Experts of a small language model.
Size: 9 layers, width 256, 32.9M parameters.
Below are experts of layer 4 (counted from 0) of a mixture-of-experts language model. Rows are named router (the router's row for the expert), gate (a neuron's input weights, with its number), up (a neuron's input weights, with its number) and show model dimensions 0-255. Each number is 128 + 24 x the weight over its row's rms, rounded and kept within 0 to 255. Numbers have three digits each.
Before each expert's rows: a language model's description of what the expert responds to. This comes from a sample of Wikipedia text that the model never trained on.

# expert 22
What it handles: Opening capital letters or inner pieces of foreign names of people, clubs and companies, such as Cro-setto, Gam-ing, NK Z-adar.
router:116166118115093117121160143066113193140108104090089126162166159129124143116157116143139150104150094084127132116109129145121136160068088118088125109131119164123125139125117076150128087127148110130122114107154148122121127083139112125129078174123119091109114173170096143127142133124119146119137101125185119112126113115160115102150109133128123127086144157136187130117103123112135134115139170120135135123099162087134135136090131138135139123115126126131105131089113166141127112148159140068123092146174116117132148164123090133138149103104166107153140159130109130096161101171130162135113164114147140130157152108140088135129144138136135147164134100136108102141156164165120147133139164084135149136131126107123162118156133098137098148114119112129125172135123101138120052109112067
gate0:134115156124080107097126154104102172142082126131106143132126167120118148125146170100110121155148113139139140127104147185101136147151158160111114114126125151128142121131146135117083099130159156126170161129117180121120101161134132119103103127110116108118101126142117158168155095134111168114115137109162170142126110101113162141169143149109096136147146154149089140103175110175156125188143157138105114130132099108103144142096101122154061112094197107108092141098098122121143121145129119123107123145195105118130145110114119154165142113106137085135149130147138125120129088111098110154111116138174131097127120110120129072163136121150167130112098105156164127130154122156137142127130108104171098092144130141124121112095109131182109158084109109143118130118143144086116093118115107
up0:136089139147107134121131135118154169135100143083159136116142141105133142144135144081170145150173124124105162142077137192063125133128135123092108130131116131133125122148127150140116124102123134110124133121133155144136135089120155115099100084112103103110106162176115146143161077144155154167108117160157082136117123095142122123147152156097074158145135166135127128137125137121131134177120126145151125159114121139153146159091131133164101082102171123135132103095105109125097124150134109132151154136191110114115118128127102110161168115091123119129150171125142112124166137082117173129152145122180120118139143118170104120163141113157180116158098122142149140150119120127096159072141126130138084078153119106147150095155109146148106134111102112125135166145132133073146101145118138

# expert 57
What it handles: Closing parentheses and sentence-final periods, often after numbers or dates, such as "(aged 88)", "62(1)", "(915–1903)", "tour."
router:104136115151142127124156093146148153199094118076144130126154174140108164136115141133149135136113109143157107090164135124112161130111136122100140178099095121136138149120107092145148128152162128179132103139155130108180165128145090073084101123132135108124131129113135134094134160177106124130147109106128132126149108122164170090109144102131135151129122113129142107107095143124143149132170106141151137100113145108163119117127154157126115097121097151120135104127155142149129133149131158095079146132147110106104148102157157136138096143187122155139121127070108125180141131113100125151098147151129137146112135139106094146106161144129083111087131111148092123158164123169123197121149155140132117134116149110150119098155142088100100118149079163140117176121087085104147112124120113
gate0:114154155128160105071147116123125126142134121121114127156141101152161163118129118141118107098146158114144111116066135147122148152124136128157091086114155185119128121110152120179127145104102126096081120162121097163150141151096092113123104197126134141119124136123091123073144156103109146161122174144139123134126107129138162138124139129127094130164105149116163138162156118135109125164159141114165135146159136154157126144143141148130166128115124145118115169141116173129123139187144145109121125128162117130110117107117148088143123106137162114124079132123165122147166187138088094122182150129134108189124064109099156114115159141148118129127069114145116094132104115124082143126131097138150192132138094112120102135121136153154123105101139129134135143100131149108118127148099094
up0:112106140138084117086105149128151135108161111087109131092151157107075136110146144180108100106134096106110129153140120111136146139135129159130129149123112097159118124112102150149164142099140143138134071111101114108106106130114147130151120107114109136132168126143134116116093086140196106114121141095148119113133155129188122113149086121142109119090171129125074079080115123099156151122100115089126081116154123100114124172102187113144116121139095116105112107137149139124127126094139116136103137146103131126158066147075106140169097146104149177107146097083115151124149105145150141121108118151107147096107166110101112141117091105091113147141123149150113139172115121108109143128169132139112091178121142122151154158114120133151140147164140095095140115139142113109111118134083124

# expert 28
What it handles: Month names like May, March, October, plus first pieces of capitalized names and terms, such as Pay-load, May-flower, Arm-ishaw.
router:143156121142127124113138137112111167104151104107102126129173149157131173089103090123156123109138134112154152136133120110138102156072110116095113103160112140147143110090109112112113076172145116143116111090142161116126124109096118122111112158117081125089128176181100136104166121117074141114083103133172105114148087147154138134142127159153137075089143142157173106100077114120117151096148154133142138127090140135132113151095131113146132140118112138108104125080145152166091115138166134154110101143126111137146153133123140116156128109151144140149112139095093151107169108134106151109145129105137146130159161137111096132129145148137094130137133111112116072161127138141092196098113123108159099113103118113092143097132133099162136139090145153153133156139104113141111108117100062
gate0:149118119140130129100187137173081125148167113106146107126123156096140148105144138121113121112166160151133078127131140141140167183113101156148132127127095126108099113117143145129109143145138156113148132150106130105100148202153124165133079119165167155127148137135137150155094104138120106086127171075176116096135124076172125132164093148137110132121169127134161126095079113147115112107145155114091160136124127131130135088112084117125136145134102178109167134102155124166108132154128162130088108080096148101153122113156163089148106159127135116119067102128117135128136154123135097152107104119116108110105114147109115108169095124107108129138136112145119095118120122111173110125133091104149168133074130151131149171140117130131102131135127137157145122141123152143140099153097117
up0:141132124133126151088125147126126126137165112130142138144159091142128150128173136099121091117151153137121137112091143165126118153115110101142170141122093144118090136134137162097137146098139090119127142103169144112121127154085127160121104154172181114141146141163131085091111164128119091123135128101081121102136096088143095122134117122141097108133099084126198131102109161142140163146117104117140134117094118138094181136125125090152139132154104146115122191199133108082116126117148140135111144156155127089168124073167143110131141151123171075119121121131094113123159083110153121153116135109174138108094104109130073119121133158151125108123147136157124154150123135116190131119151117116119126133125140137105139164147132140167136170123108148129152129076082118135122137118125146

# expert 23
What it handles: Prepositions like of, for, by, with after nouns or participles, and attribution verbs like gave, awarded, Written by in credits and reviews.
router:144146135145131150119115127117121137147117094114118078127118187084104140134139130118136109098091123142116131164100125167156120131138111110108091136111108187124150123124077123127100072123130100103122087160144152149143135134151114150128102107162112111102167161141187137111158153155125160120104132107125133123130174133156185111116131145127142136122143157112119114087118128134202126111149126090116138095137156132136164105123097095120085102108147098142140110138138196142140154107139135106085096135127130133090104157132086128124070110085108101102142155124112132102095122138115165119111105119133134118095148092084142142110098128143120067131068121120120099137075138135133108108167126106138134147120122087118141126121106104150110141147143145130131182131142114141148132184096112
gate0:124115108111159153138129134111103071111122095099125099142116128136133120154141133120169137097152105106126150151135137115128060122106117150115123107105103113123124159127126061110153098121129122137125128137151152130164061124140140120138152087087112121129120117181142147097144140114097178126137095120136126113141116132083133131104121107136103108122104121154116142060111120093154156128099106138156113145141127131098165116131155147123155097116177167139140134115125154096150129168070123143178143156131138156148144173160112192160148160138117153153117156149062104073113123145111136146134128123147127132126129141092111093162126145094114124095158152128084068090157123116096086124148138155110119168165138120142157104143136118137123163144101114096101119110137101126141123110153138
up0:112106146153161138123126120154148119137141107162139153138112161083140089110155165138151097121160117104113144148148098118135083093137111129102123116096098122112115108148102135145128116154157126133135131085087121144133079133112128134156135122109143132165105169141092156111130201129124138159091132179085143105133148116149146108122106104100093102111114147073149148096122084080143107106084145115125127081179118117125150087120153091115159092131142140147143143130157148119157140164125132113148128150157119124104181138083102108099146140117108121172107102154094124117146152162113117166101091135135116129095124128066137126087115143127139133112120140137130096149167104115172117138168110120129107146134116128110136138146133097127105169153095134086091152116168131177164138121154149